config.yaml
hidden_size: 128
experts_per_token: 8
norm: "layernorm"
norm_eps: 1e-05
tie_word_embeddings: false
learning_rate: 0.013
Below are experts of layer 3 (counted from 0) of a mixture-of-experts language model. Rows are named router (the router's row for the expert), up (a neuron's input weights, with its number), down (a neuron's output weights, with its number) and show model dimensions 0-127. Each number is 128 + 32 x the weight over its row's rms, rounded and kept within 0 to 255. Numbers have three digits each.
Before each expert's rows: "comes before" lists some tokens at least twice as common just after its tokens as in all text. This comes from a sample of Wikipedia text that the model never trained on. Tokens count by the router's weight.

# expert 20
comes before: " ", ":", " by", " \"", " |\n", " —;"
router:164066081121139122170159128133118145141152123130131078168109099161123119140135125175138106116129140096187184055123140121102162103116176074133170139120143160098141092177154119130094151103139081136084163132130071143075182086131137130157156133112111115089156109096127130184113098179137147143135172134096108049140169159154122182073120156122203093040104092089092162164111100153119167173148
up0:101143137145111136157158163120088116051130111075142109164081167167118123116147147111131118111098137163155120129136107122139150149148090137215168116161114180097175134147130129134115160156145146150070187167095139160103142128135067133119144185152153029087108155141093158107090110153164121149146170160105132045078157076155130081128121150075087116100091110099115119143141139087123161169041
down0:113086128138139136189091176099187145139153124125114081126097099135107106134093121110174152143112129093149110077148099183137104169180107090178095111135132120166123089126110093101150164116112160153097089208194108041098129151115104113100175075092176116132125104167133104091170128132106133114112129181165111160166130109113061082151162105113094210173159140146124173109107174091178130123111
up1:110086111142079131112074127164102091201147107109104170133069140131154138104120136147171154163112063146095171125128178145119129138146125058119109121145106143145126120166170118101119066118169148107098151124094127182107142095124180159120181088119173129118136117109126123195155167159163175100103183102108103204114183110106162138171084108166145112140126080210085096086095099128151114086081
down1:152141100113097163111116134109081179110146129075091144124093133139128113085144087077180075110149092109135145167053099140139167125075080190152154117117164104136164130104174120113148164120080138131181160093130101166149147219134076144134187085160135153138086135127163132153132130088160131162095139114142086189135188098112118144110119159087156094213118137108163133143047124091117128100125
up2:141143118146128109142151130099133071154134096231095169057117090168205099108116123157127115065091144082138119139125114195138110129128178104166130165166138067113118111147137068091113147138098177168159124114120066114124139105130111127130079165053131170169151127149078138111175172162127132128082095127127146161167133136120124138096099146111152155161118064136092161124130105088108190195117
down2:135110161146133112128148111094137114112088126134112132115116104140146143115147124096123165142137068072101027159110103155115134120143052139208140128121159037113062099149113122123071116126165123140120199122156133125113189135147180142093147160099117152169160131114109130054197110142084190091146164169123122146132171144108129177139151153136110136177137130092133094123129139145075124060196
up3:126099114173096108134100113141118113132097080141122099093053130150144111124112099063127134102138064176101136138098170155127128155097136112060116130134058125125073153091104159091090143144146149101119098106155107120071127119140184130155180136099144112138191175172122147161141163104098152163146169193176084163152181151131155117160136163155205156117106085157092132071133164116175156167061
down3:134181134114104140099129134096100120118115160140161106089140154149112127093146129142101131100114160063098138138145098123172164089076138146112166088137121118144166086131076078145078095105133130156150121158146114193158095132036131124095187176095109081100154151124118131143110094131145128154158160090199109126144165154197075167167135148138151147185022139114172106138094128115138195136067
up4:121128090153116087129133068203159143121077150148172149179101125076141078132098159154090137157133095157132118104102139169171088180122158116143138193102127093166111091127133154110176104188140128121140127130137082153072136083096151108151154141208136137127146113129123088121178050114135142108156100113169150100048146100125091117195129174125145059150121100171150149169157085081113092142121
down4:087160121134112177123115135111163117188119091098133156158134137069131145056146125145138129092103132189199113072076150123103096123104148172067157139156153147090153106080115103184142107106127127136151061120129106148097115118156097138119183180091168144124138188162114109159110062177131119136155077107183123125146085127103081164139159117131135172112121168120158081133194050183112135098116
up5:169130087141134130161160129109166064112121211135135154196139137115085155108139127157169103094122130113111158083087063164126148114137161138130173104132093115179144113123109108117167098150114151141112113059100175083094131079180149178121113107100090106153162166119060207122108127177184173110114121149110129078113123192145086155153131182084138155088089112123132125102162129164057119138149
down5:134161161111107131176093099120126172133148115109134105072110148163139122115146122104075127099143125141137120181093109104132132139164168169125103147147094175155101077163098126134208114150140117138148158096107083113152134117106099069207125101125098116145043206086124117094069104103072110074153071174163179092140135113110177149126122153132172118177163172108202108161105083174122138133117
up6:199092147112098107195083146118137122150130134063178098184172080100136069177132150191115110111142139125115092080149105087164136126114163104105169132128117120205135121125162113143109166137151120137121135165105089172125120128152117116138097148201127124100052129091113122166102170165136123083191150094060145138113165105118140110159143090059078149140146142115054135155181109158118138146092
down6:150142121169117181072106165065182075141146134099099153157130114166144161137075069109174058130085076081146089155096123162114126123113131177116138157126112159140160125101117091130134091109118156156150140154139136129166171127123138143111150108115122118127168131203180160109086143134147236095109121135086116175139105066136116048152104167145108106176124135099093157093128093160093072144159
up7:140152171116136142172176086093210122120161140058117122177148123104096106175139150104079131120089158079111190092123088071160155132128099135120074167149177185132173118114150088085126125074128173158101167111117109133144114096102106112148135126129140162135128125144065085146131146107111122179110178123065188108093076069139155089107114145112105172158127095135138130117173133141161066165185
down7:101095096172106131111076150131071154117128137147151107118144108234070159152060113080157141143113088123124137157125136147109138124184095076122109114112140160080050104155123112140095126105176197156157053175081187106104095107108159136091166132160140100150127165111143153098136122131177167172100131154188120150175102108136120093139094115186115119152142084112175153127104151139107186116124
up8:157066074130092147110169171112127072199129137186178130093153110142136102094150151167095094149170080085140129136094145118139147095141107125166186136125133054202116114118117152119109109120140134066123116097126086192145097075126162128124111112149147100085170116035115215118115139141170092125127120117102124135130207151099106161146115127091132095121122078128142193111139169161155124142126
down8:116166162135177107147104114120100202100065127186144101075109146101163139181087128077151154222084117086169104149118173127082120127141098130175136105123118140187095137123097151161116133159155120092128101111083190133137138137077104122144076120120090146090063109152175135117111073104112125141081125138112140177111137142152140122180113149080127098133139120117165088196158147094122221136128
up9:112155121121135068136138141134081107137158163169106123195090144089139079101134155100167130167080127158166079119125071104091170163105215110118175133143183090124151080130150090123104167089167093108098121156207146115143125092170126146132142158149073113090161137126133089151107116168119152096118135117139143080110093157126139144126084081085143180079137066129078130187174139083158183114108
down9:117143154076097130112125101124114192149214176159098135065156155138104107113164160142127102062162123115131156128162143122138045090122174126095101141181072116141075146122110079102123124095171113126162101153098115107167160196120084161148113087109133124106103085143168174103111133134136109135094090114074147131101179106181171081142143143135147105075095109132202166132125167125176184152138
up10:122153113125122158144169123099164080131091152079097149114150110114093194109140158150117124093073090096158120122094159102162140143090149168153104166150172101088114090182126164083136047126117130075106197141171144160115175104099120125191121144103146077122118144113109197159171068136106103120132169074158157076057166169105140130130116149096151136096140127091130166110126191082109099163159
down10:066147154135108043133157170131126164142111126129152181148135097157089155174121158122110160107066086166121181113136119128131121112175108085132163178091081182112115072146112121107069155117108193128083142096118088139109093135074097107119197127158142150121085131110068130120120128161145170072113090212114189149117121171174140075163139103148067127142165118107113120138184129138137116154138
up11:096098105121092203118176115125118131179099093078127092147118132164193161169120172109133141119089162122196107071123179130138079175105170122117090075145120148122193145142117112103100152180125097140094122178097109137131111132134104130141171105104112085210159143100140075141128078185150104124175164189057159136121153089146105106104115132140172116061145167086123095098121100106120117161138
down11:120120158153196176070094150115160184078171058119107169107121144125068076148103159131142080153136077104130131148068113072085154111101135138115126165080123074193166161128160157088111094148128126137100119204152076141115085136122143124136159160140156113135162087150137139146164132101157059106129128119140129164127152112171145162173167101098111155178096155062131068157136109079121139152146
up12:108135126154135128159160134120128138106126136135130102150093072081095152068129108152106150131194102106125166128107185135090170105083138072187109161105156136138145093189150106196100130165195083102122151125108083150073125121074186155182102165136210097120146104125088116161097134151114134068142181125124089167137160098143112161128105145166158118143149089082056086132129133110138172169082
down12:099093138117150156077090104130066077201189126111139190117150150137090132090114034128190087155148169128114082148117113049099165125133149110063132063120111141141101086147173127139157143168090172176138143125118194108134146177152102152097139128067151135146180073155139115129186113163148114126106158097121115165127104138122137119090100117117144143140163154193084134106117133147105101104151
up13:134128102061135110066167150128130146133127136128111125084111123062143190162134100123132091141140134118168176131183133027117119146120079134176059166138139196159159131112082151133143105114130134093118169064147081150136136135127096192147154114101163114118116155127112127168090101205138117119134121102090144150112163142144092204135118136073167102080154178113061135157089099137092135111175
down13:160063164106118131131150108126080065097061082179182118168132100129132194112144145145157070163146141129117136108067132131128134105169096112155187132079147133128103166114113116081134136137133130183166137135093097087100095122128136102131122135132050149113119186137191131111160090157115041139195111134163144146145165141195149130185107181175136121090158111104081125139156080092113126107130
up14:108105128106075139114092147155083158181156110134146141175142155131122159146114120146092132127123119185117113123143166137165109171094144153149158131149116112154101111192097125056102114178123149100133162118125083175116101088161112184192190164160083122020088135065152107143170093142124156086109098163127097078123122140089125171130128087089113087117120103141075188146203118087151106156123
down14:159131124116114116136147091069174112154090070181073126111123146082145122125139123109174131096141115137099112126128079087136126163101126166104117129141158193136081127072139088172205153119116157194130074081159137172140138174089141113125134110060220135117100158150173150100145109108136157145116123161149097101126118144154115094196085106194128090159113132034128148149114179117157105113110
up15:158067131164136139142138108122080077148133165151147128137134127086126097078156152129142138086140197134103099161167145138116141127104129092142145083172189139094109097131100129176118142137169115132102041130142097124115128106177196137140094073189118099145107075108110170114137072128147118177169096130090115194181160125115177120087085112098122128060163107159101190105096098093165143118198
down15:130107074160162091129162112150112158115132149143105115186144128158098118158141154142179102149193118114089107104150171113134110157124107110111160110091064196149114146158056152127060140110153159151137119152174117188118109120122105152091085131127158167115177160140153173159147112069134166109072118151144044077122123150101149051151070059158128135122148094159134087086163165157080136120111
up16:107091087205100143154156159158096104152166064133109138163129094102124093149157156147154096079128090189146162142144154204151111086108087135086118131069113101153060179124099138121075146128141144108100124150178155140124154060143121099133084047078192131120109148090108155149146096117075180178107145142145094148143140148127130111107149117167134174121173120129078122117078156161113136157178
down16:143112133142141110128114160103142081192073126147147115183112120151135129107115122149095211089112165131143176088135127219082131113124173121101160077138117133074115130185102094102062128157138108083101075162141088126102173104138151095105139126189142140133115094130129159100097134155098143120122197050154127133144099119164193145126149130153057087165171107170134154104146055113095145151146

# expert 55
comes before: "20", "19", "1", "2", "3", "18"
router:173157146073124170141112117149104065149096093069205156122132180157130131134128145100090111098183118120103105166084190112114059126117172155102107178131137137102122110110134089111110073186120179118112123157159131145144147168169137101120068158060069139084138139149138152084182136099093120131101106082099150131065165122183133069132125120129088112117121173119104166133146212130130154120118
up0:128089152148107151149150152121146085080173079095163149044175143097113151101147173101098139185178068138186115165148133159116130126113098084182181077115146148135117072139080084151141161192139136138138099134144147163070177130160129160124074128104133145146126137195128139088094123143070083167163085123133130076123143127109108152128131126097141083072177120150108151123103080099149163067115
down0:126152151105133139078111157174132152132154154126094195107110158117178143121096100161122150104183188106131112102158090063105084108082146153071156164114154088077099176083136139135102121112117099098084161128175099111120167148111132099064169182056134131111127131165099101135159133112176142134091141153161137142093090105170086079114121091158152238168161104166126097134160155154100113129100
up1:092085090087152100164126189072152161129144172150181127138105093164083160074141152147072117110100097168160119081070087138163120131111161170146112117141141092105117081138101118175147154117122114124137116135109103080074103112054086115134188156120109167186139179148119155148094123179086162116113114117181142129064099124114175124102136101126168137101114148138199133166131151180102115116207
down1:206138120195099138108117101139140102125145094153132136093144121163207144137132082160177026092090174086110174122139114132129160142091074163139128086062146131110123114135147101105121124146086118133139108133134171137182127152122143086109160085120101131142108160157093151067137126078169149139164134138116152113161103159121115150117045107111146141179067177096167112153161101103149181165060
up2:160132157140137139115189164111044160199164170137164207147188108130127108036128136100108111072165078117148059120112180186133136097143119102143151131093160094160114111154113157173159116175109131107172091089104109087140119165145154199120125116131097111088087133087080157173159128139105090099119089140138111105093132158137118124164088124071108075149111114098123132117126148169148133141100
down2:098153170134152075088081178148105133142104077109195155107119160110158127103075093100088110171127141113096113158177154059136110119150163118184133162178128211139148092094119133130161152175133109163099138145141165070086092130119087121153177070057134118126077127105158094085105137130128187135160144126149136074151157130128151131052116090165124112137167157139135112092135154137159153060157
up3:110100161187131144078156127169078132138132104096162145142175077072203170110173168160171139159192124148141157148127128086095125162123109114086154143116165145149157111168131114134147099095109145098108105114122110125121128096157171120122121128133123127141080115110113112110189142117122098158123089166111058118199148097138141144147034116095105135114169141111053125151177097187103082179047
down3:103115116121147147154191137159124121130162161159135110115203160143075137103159070096091086172085137091113117125076122153130112085146152141118088114140146142141137185152109128130132123096156110110145123081218134081153155068202141131117181159061080178160136139167158117103082125082159131136138192125144129146086109124109107133134149133117167097054162118066140066133182105135091146100086
up4:090093087129129134189158133095157162092154136103151074175164132130085133152103164125123140049092151111146135161026070127107137154141170148103064163118157144130109154123119096127144143121166135107164135083120093191083146102153146145113204144143108173117105108163121198111091100106163120124146114163114101123118088088211089102093089163084116098109105138147131181106138135169147159160165
down4:043138132116112156105133166110152175174094156121126152169162098150158152159116128152174161245087121123153156143064123103121188164087140117078183090105131122148145135091144134120146141149126124135143113082160099115128137058119071065140087088107141176163149149123087149161136064135092119144102107101083151052120138155199093127103103149159108105149113140094165094138162147125109103142133
up5:109147103154116084147150111159037083171134152071085174161201133091170146073101209113141089122132099116072080126178106105119140134108094156112084152101137156139115142105109091090117152145161160109133113192171161153169135112129147196117071161135071161137081108163079137090157163126098158166133142123160103136123122094151104110110117122135136107167168148104079146112151147165133075149073
down5:081120042084138099099132069154134156148097097104154105068119090113125155174167137167135146079115145151132133088142155078124139121170057109134084094166153076172123106165149128115108104141138135117144164101097113116129122180103067235150104073104064181158110139151137116167156139146124160124147111149107099183147160191107118188134146180104149095133150113149112078150110165143104141142147
up6:195156161142171154100116135101129144158110122104107092146160092135157220115109142115132103077127165170135168108136140139132084123148177085156101122120170144128074189148089101144110091161125135157073152092125139089078138139149150154178132101131154117103156074130078158099099115150152117165067145078091128128155100143186065120090159073122155147096059196140113090089162101095125166157088
down6:143123098093111163114084147148111169158166036107116186159105096139147099137093100150111138089175144088162169104226120156162088148096109108164049118143103089145121114134185140150116170139085107160128088102191096081148137151176148150101128082099081163144079090127138094161181138138147090151099113140159073135100079163102169138160123150158117149169132128126105138118083161138163097101145
up7:117140137170099194105140105199061152151145125118092123197158116133163162096098134139153139126152143144174123141092153161200100122114133088118117166118143142045066125185125163121101130151157135146160189156101136103139116105097132092116134127144088123144100080112120140169143140118090042175114160115109096132093216146082074113116163096121098164150124146119100045142142150100116117159078
down7:132114162150102076146076095132160171067126140125127115129094157115085134135125110112078088129128188131104140140145125100110126179141102183154154093157140145141119082121165152144138116082132092112128146105055146098148126185138154165083122186122188164105098129158147118092128106194154172134075159146102052138052127140141125187129059197121145096128125090107132147139199058151112142140165
up8:127129074132169145135114054130155039087135108128169141158080166115146145086140143136179100057135124143206144122146135203100095052107135148084157061122133153120100145211095099144141129170136125130107099124158140138105124105128112130088158143196094135129156106122147122074098131123198127119105172116110184170135154110105145113138079121116153150151130189143080098176106117113102166111155
down8:128115154160102128160123152150173131095124149123086113115089115198130085107131124115094174167082072092107167178117174128073102128100160176148158186097128137048134100088133137155134182145132192214160172207098076132155096122083183149100110106082132163094127121106122150136140127114070100159088158110115119110142105113109119110121163146148150062111086095114206130130141119125113151124139
up9:135151142128146163078138100184094116118149141151140128140094111151160150119123138125142123153157114121152123158132114168156155066138079128114111109094176067189157140162114109086152093181175084149119154102151135153144124084094141143152123130136159134132102131146192113167106161097105100118030097197115061123083149143105142146157053174146107140055196113114048092092152077135159134145099
down9:131091143134113196166090094099154082162083178169170162129174135107077103145095056096139109089137101120101086132138133114133114173168121169116123099124143148123096154149152151183127093103142184154066121160110100121137090171082157116086133162078081174068144110145167103084144124128165169145128173111139146146093127151110107090096127089128079120122083188092153180167218132152125131127166
up10:161084113147114137052148202149171114112073108189105166114153194104122155154088120110078080086110121128118113134182098133115161136114109104159196169222093181162098158144127116122169091126105100160097143125114115143140105169176096138153126130116109166181112196142125128116147150116092108136156103155096108159083080141111164097077131080141117126089184106154133142124081101108079104115170
down10:087127116124148146054084114155142134124096201062143085147162133136119160130182131122132135116116174163110156067168170150156127199182145112097087162132186094105176199108115191096121109161121157113076153159130098111119161107162133071154187067156161097094166116154146142137089136164108099111116111109099112058147112119083151137131103104120093145084147164134059142130139080142120116112129
up11:102162184100098156084169146144135128151078113135114156084147109079133114127116103132138119142128159184030080127110125116145159132158131085115117176154064074147077169174163108119127138170133099123094127118101164146137203179165080156136110100112119123114106091167113184137174109099122059118136158197136122125133034178156136119144097118143121121144155185123095146085134097137067109153141
down11:127070160148136215113057141156126150124189180102148116092146170153118130175119136108111132125178049092164171183150176085110132089115177106141112147148162159103146136169150166138138154100098124128157166078134113157068088068128154077136151128093124107097112159110118130108068168134124134109128148157112081143119132062098103148146112141160134111102120079074178100168099132094163169158076
up12:099124108102133111101082150121152124110144063129127061098131164106138069074110143143089148125173159145078144116119185138157144152114179113080174123183171113089174185115120119076167059127130176079120146118124128134027159166106147131166160091172072118143117137181151111139085149118128165087179165121153107129110112120138122096122125122117165145035129170125128178140108134111170155107156
down12:131143134102141097124123067163176149156126032153134133145116121081072189182127068124156101154150161151133099120125146072073064124145116062107116094162061140141105161140105146139170180103134124161147185074149114176135123128127143160114138108136121090154127148136157100077149131123163197153143178079096143136086161178130109117155135094125142068164088106174123130054124143117120145169110
up13:107095163119124171142143083154133107092127110135191103157072126130160175110101138143137087103143151082221122116092118144152157130106114144091130160168073166097148118111142089172096131097170166146162157116111085090105099088125081124155122180115146122124162119135126143087127199155105156122075147105122184071138183121117097103154124111138085155177204096089076083212099139130080149148143
down13:094167118130156123126082137120138113111126097108159192116140163115145104090109148135089063126128152127156118136147062167086164106188186129133104119084122034139155133132088162112071123109100116100144170179165100144110126155131111143099114088065093135156087191225103166131168099081110104149128140092121149198105114100126155186122147091131197146196128124157118128136109095109132157124151
up14:121170090095160130058157175154182045138159134135188149136137162146170090141160131172123122142169109043153174147111121107190088092144112201160105127181131126171135134105123098152045112124112139160057121135143102124134042129141079132122112103103108074143181117119066129076119136108155140180148104088124159103119153166126117106147158122123149175102136154121143143093142108101114142108114
down14:167131128190125156152142085123086152141094137110063148155182130205150091119073093106097150134172087169181113139140090151105141084092038103156114120107152123108125156118132096095135147163160095159113108169053161110074149142124139090104146169120108167088177110133151137117134145134117092152072107145173113086152072152074164165104139121170136130121186175111133128122165110167074176091134
up15:103122103116121137150139142138098094138149172118114086086174136167158164117157088104116086120128110157192100175087146132161155105160159097104161127123076080142111118120184171129140110148122118174098060097102158071097147117137105135071173120139132151058101122122151178173190154130133035130145153049118144193133094100159119162153063185142123097127151096121156111098071169144151127136141
down15:122133138113128184110110114076157166132114106097135167157149156166136089135191183129114139200154132099102120131107140144075219129112091117134086142134119150113120042129159099127121134136083165125118131160181079163087090155101129122181098074201102142139111157107134098118092060099138143161104063127101077105163134148112131144121065104108137142127141128192191147165125095145144190088138
up16:116080074139122212136158109119190122113122134075048106088137128185160118115115090119125113107106127141086118138217149175080079139088145088124126132200160153116133094158114141120133121190129103119105154147182169173084140088080129152164124115183155160146165124104110148154073071106089083111140142074092116147149105134134102160153091143155173151143137094083095137098137100127120189155131
down16:144205105137113096149142118065080131155121149155146172115130129245068122115125136126124119116220080141119082120070148101118106110113121173098133145091142129118107152101086099113077125141189119104151128166123123132163084129082121116079093174052128160148122119090180114170168127119144184128136059139168150146130117183189127124145142143127080154108098150162130109144097155140097148089141

# expert 22
comes before: ":", "\n", "==\n", " of", " by", " information"
router:206143130055157101165147097104129130120139082119151095117162116135096095096103078131081057134156125133092108154176187110135137152200156155122106180156175122072111135134111121137114150094104081083152116092163076153126132173172056156058139183124123135153124136144150104161084145150128106132147115172107135128085140088153176145058070114139184109110177128084160142116104165146144152107131
up0:157163143153080088178118162111091150081119143139076143112196145138059106127099134108165129134124131145073108136122165151064143108114100069125132121096118074121094154115118139185174149133131121152181129066133127142145097187122102167098119141147134147175124154162146147197133128092155087143135085133157160079103103080124118078119112103162184120093146163113075142062146158068114109174212
down0:149162143107137133142080133085112153147100092123189129177122132154094139102192125124144149145124137138116091114172172103115090172215179183104089138142134140101090158120129141175185195099113088109098113092097110100124123154139115155105139118097138132149100181140120089129069098116113055148184176149130144059150099182140082135112092089104162079139124085082161134109203116107147114154072
up1:125156165091160124130131153140098092097126066066149140106142132074102185064133129157181067101156183193174127093098115130099149171179174118141124129074176147132102110119086120139144109101124168148129089066105121146065050123147117151096194160120149102172139094165128134186094155119119135070130136094145171145138102129130197123148085112077147162133125097076141154104136154160138114151127
down1:109177126112116096159173067159130152177162150146141163116165170169075123156101107104116137099136128066149123075131141105089085131168145080092148127142082192187115173093056100104089163074134129125137186114094110182158175170091158057161176127163154131163134137114110078126091164154060119149105108105103162124129118117077131116125134114159130170108108098160147145113104132125063157154165
up2:126137148037122142158155137149126085121139069073147145111089101115130108125183111114123110111160120138106127160076141121168165130123142119169114168052215153140137148130098081193145150149102103137081081100140051122149127171116075174158118149146115122142098184112114142135120106140082098139099215163114139061126140178115169162106094111114203120089144152141105108148155165153142138080148
down2:124162137104092130050138131141096102130086100131159102142094102100110144190204086066212114191127142054107126148115163087101072120167150126068148162185102103044198114153160130102189157152115128150133067139142150136136149125138126100104167132094182136105106115110143160090143129108139148124128115135169109164140129132130142143166131123176132082119101145087159088181171111145114104109107
up3:157117087138113121104180141109072082098130093170116064111099156131153157162168080138116086080120148166156109131104131162075150105108095100154124149167161115109132150152103059186132174109124109143143210141139087147154100083161177140134137147110104141084127133172106050173093125181096134144078165149105208168046125091118119141160068168119121112136147169121123126114123122152137165120085
down3:083150107144127110114168149145108107124081109156110171170153174176139136092109124092107120066135162103096134149109137056194111082138136172164105064107113117096106138146092151129180082160091141183113134200084116074061133131108137157095183107125153091111123091173090135072180115149157093086131110117180137186121118138122137154175121141132107152142112173112129203109132157077125122153187
up4:130117128147157130149201138152136097092132146084104163129203114128130118170090136064142090118088161166110136137123166063098077208168156081122128114105125149080122165092189105142092135117077199128146129182149132129158093124158172137169118095123166083150083124100173126103091163111107132159182111141165144150109085121065120097083124140123083147101086143097134132138204149082098128138090
down4:135149119144142143093127118051125173151134076126194122131078076131123107174156093154109120113129104149093147138143217185098209081110115134102147119095118095122126097122124096102194211118183145133178108154152129103106115156111116094131216132140099110208079160118110074124139120097120101135131152118135106131124162133140096177121116134124102067174084124155175163108081100105148151129092
up5:199128097156146138083066162099141110174098093169125105119161141151135112142098127106134171194160119117096137165130145102181176163157143078095158121113154149151122153142097133131165118137123052091095132122156124150123075132173098155118154166119138113151130106202126057138185171077082109066124142188138094105063134171093142122133075056197083125110109138137121109152116139137111111086137
down5:090159142075087133137135104093126126072138143109067164154161129137151156130132188063161139148099135131117122059136091173090108120155138132146097122092084188164171097144175086101135103131138111139155106129118078105129157130163155082177124154180118139082160165096130167152063112125153158160088140077032145110184111120094106107126110190164114164114144102149146126144154183059093146149154
up6:102128127151172135084091121166173148149097098117177124150161159126137057120087120155104117171060110100168131100117146083133084123169192086107133165172076100107154127090171145119086081097121145122117131127066139086082098157142173164103142195129148121130132120044142111087141169155112095105173161143126132191153182076162153137103111117193159094184140102147117103096174155141132095131113
down6:149102150088141160084109173100119132156079152152181120184177126174137111140107172137080193138077093119145155128178110113130195122185124120075129116139130129117123082130101094123058184094101158105113139126130139064094141140150210114128124142111125172119135112084123070114156124157139130121132148188092073155144126150130040096132124146094121130121192079104200113142159075111130159092135
up7:130113106081156140128123119112111117164109106155077082104162119061088142078126165105133106121064111167122118114133151157149171198138158119115094171122088141181129161145152130172163105133138125168131106070135095148173152138113114084179123131140129176116133089165151085136165142144157108151136144160117170062046099050107130081076108173166109145091117101117113091134133157181194154096200
down7:145118158136087125139086115143189186088123100063122132098149157063087097129035151120156141127128156090147118141150107100166137135147135101100131124108086150100090082178098076116133094075105129139058171139195137151130163145159200145100160070087104180118142115164192145156161144175178105097123190101171109149166127071106087127125143141129155137108119095153126151129129122081149147160130
up8:136173092144099107147204132071148108105091140073155110159134215170105070124138156077131101145110108147104146147140185106127121125097157145119117151135134139149163120110132089173098088082164108073079132076137154172107065192126153155126171155097153073142101119096121070170122114143113169162172078092120146127129156140182141143105094149115185174170072097104113089078154121154126115113116
down8:067118164129142082127146157087108119118086100199062142164167139158095159163086109101153100087119117154126135143124134117127164160155122099129089153129122171133165068092131101170165161069072088167147137203116164150089126064128107113091119126212093158087147121198139167109132138127119115135106151142088093076160123114171185119126145170089163061138155097107167108169142158117113121109150
up9:177133124096147098200158149108134149111071166136093067138130088106093130176136151174165138094083165140146184142096128129133128096201160099165110152121148095141150138056096006113132133129100104121172078146142142195132118157141132146137104145151140110156198187131148096103119079115100137136144141145147156153083110138177120065142117119134125100094155139124095079068112164139095127152094
down9:128130102064079166109098146154122176108113128143096156135133218136119121171113089166056183155129136151151141102058189162132120084114162106086140155103180163140145118158110146066183139121092113069128170100162092113108114104107126110140172065144088127108159150094122125166171140135124132135125136071109168209097096055142127131116148120133149106125186118071200133147124136104118138113119
up10:153146137129151058182153154129087033122132111126151141116157067133076136116162114168091095131146068078115162115128156159136109155136115118123081129123169126140110184149107081127132142117128143091102132083148143123116133083182126166107124158174134139118144115163075099132115104078142061117136120130142154161192166125153149148178027122093164124100141158102047159141170106205172147129127
down10:149123112110111158065088141109109137121058144156117029158109132150102090084127115175158144148188142174116141152155079142111138156135142146124141091131080071122094119151158116138151114168105134108133133141138095149171159191150115139116113133114147121124173060130178186150108106191048148153122234121122132117116110132083120133158035112120143156126115172109129109169105109075131147168100
up11:138116201146113132132099174097120049118103139150094082094157116100106113136145124164119083112153093157120149128084129067146158137187180071067156167184135129184106159163099125166194121119175127102155134112138140118056100164137140106136088138114095174107174127093137129096141169180153033144142118149113150163102146109083126150087125115094185139152152124117117128141089101112066181147107
down11:130103109116106127158212093198124165089085116103160157150094151183182173116130109090099179121120131093126103143156100145119055127099092186161123115121153154197130101047113084127089135159133151160116176099138191115103105153153113047102105162134179077117114100164141105142157118122117134093106109132119124149079149195085158147097102167190137093177118101143110140149114139100103122115136
up12:148180117121097140130156174140093120133085133128092115087106143113147103164130105115158115112103148172129148153115136065105144172151192130120140206152139097145059162180118061117137166095091108091134117153123113165066138110111109114062166163145169123206046096186176096154094136174088072104119143215128126122098161122141131069136080146123137107128128166099103108105126163144131143113121
down12:185114137136069141120092116126131147093136194088123169086108122126107113145100163123113091152123132095112115164093140080137192126183148110111160089154093100113190074135113111114056114164156078084111172136150113095139187130140115153138114133109078048173063123160121126149156127124094116133137137098125150188093098149146157157174152170062065118171128097172174169133189137174122144118152
up13:076138183135158172132181071129134155113095109149177101147101131061151159178093126154089108082117126160103136119077120101171145113126139103108119172135080179101108137156145131102135119137159167159142161103077098113095180187137092104158103125157097159096158172138117161143201103161104071119176199117095108169127134099155153155124113069067082125155143110119100056115091113159177092145120
down13:110060092120119113126127103153106148156142202134130077150066091114076133131141162114108178198132083120145132098148117124127188127177102133122128099112100179154169156111061187111175111132156115154140133180115134091078137123145230087128102104141141100094154109137158151100063050159128153078157138110138079119117178172135169125094157120111165059118109139174122150133129097121142138153122
up14:139198121065165118158127119151166111087139186184138080118146119107106085140095144117088054142195111152133151123114103127118142136116158194160076147113163074136148167072130155066126088147110095157122143136087125105165170175061165136156127167095070059160113136166135141141149100115132097130121150168134122055094103133153141090104093089123153141158160162092146165081150152129175114163118
down14:094111176191150117125095119136131114160151165116088224110135143124128130189170127101115098090159125112162113147106137118098079116108069127114113064119146155122139114167122161131098170145137193156145130147088146107089085074117154150168124135145121159114108148195093140055151084126145160133109114204123138157158090137113118146133101086160127114075134021114216112140096095121145160104129
up15:193153155163126081192086108083121090119137121116164156099125143131185072039156139108083096105161111104162144085152140173121126105100143182186141094141150086172125124116148142107124128145125103152194133073154056142121053123131137127099111180137116062165119172112075141167123108165105122131128156162130093155108080114130107138139099151126167161114122096120172185133137193167107097104088
down15:130145126144175137113092123104144127124085110146064126198193136101153143174092079159194192108118162147131120187140053156097083162149096123141135165117103107157179133129119159107124134085149069122135150143082166086072145081109164147182123117056150159142136107140090098096112115073188161138132116132096104091117075184125152120152111110147123120167158194093111125104179105096144121129091
up16:106067177116143138099142108123119114100118131099104185130196151121112113073085099090107120112155126142156129143177130178146107218110160102153090152046156172119089142118115061111182159121104119108127115170149124104146109152180113150104170109122122072117145118160087060118107109190117111194152103141131156143095134080153115117174154119147123083107167122152087151072182157146124192140081
down16:144144124148163158132171121168109116101129149083068117084145147150152131117113064080142106168120153036183150128137147135068199104130132127162160146153118058141076164110088132106079079140136135151147170094166150119137111171168160128104081140169112114145135159103090161128138107095114112167150178107039128126162114070101109185129161128140059100123111137110170130120204132158094112114151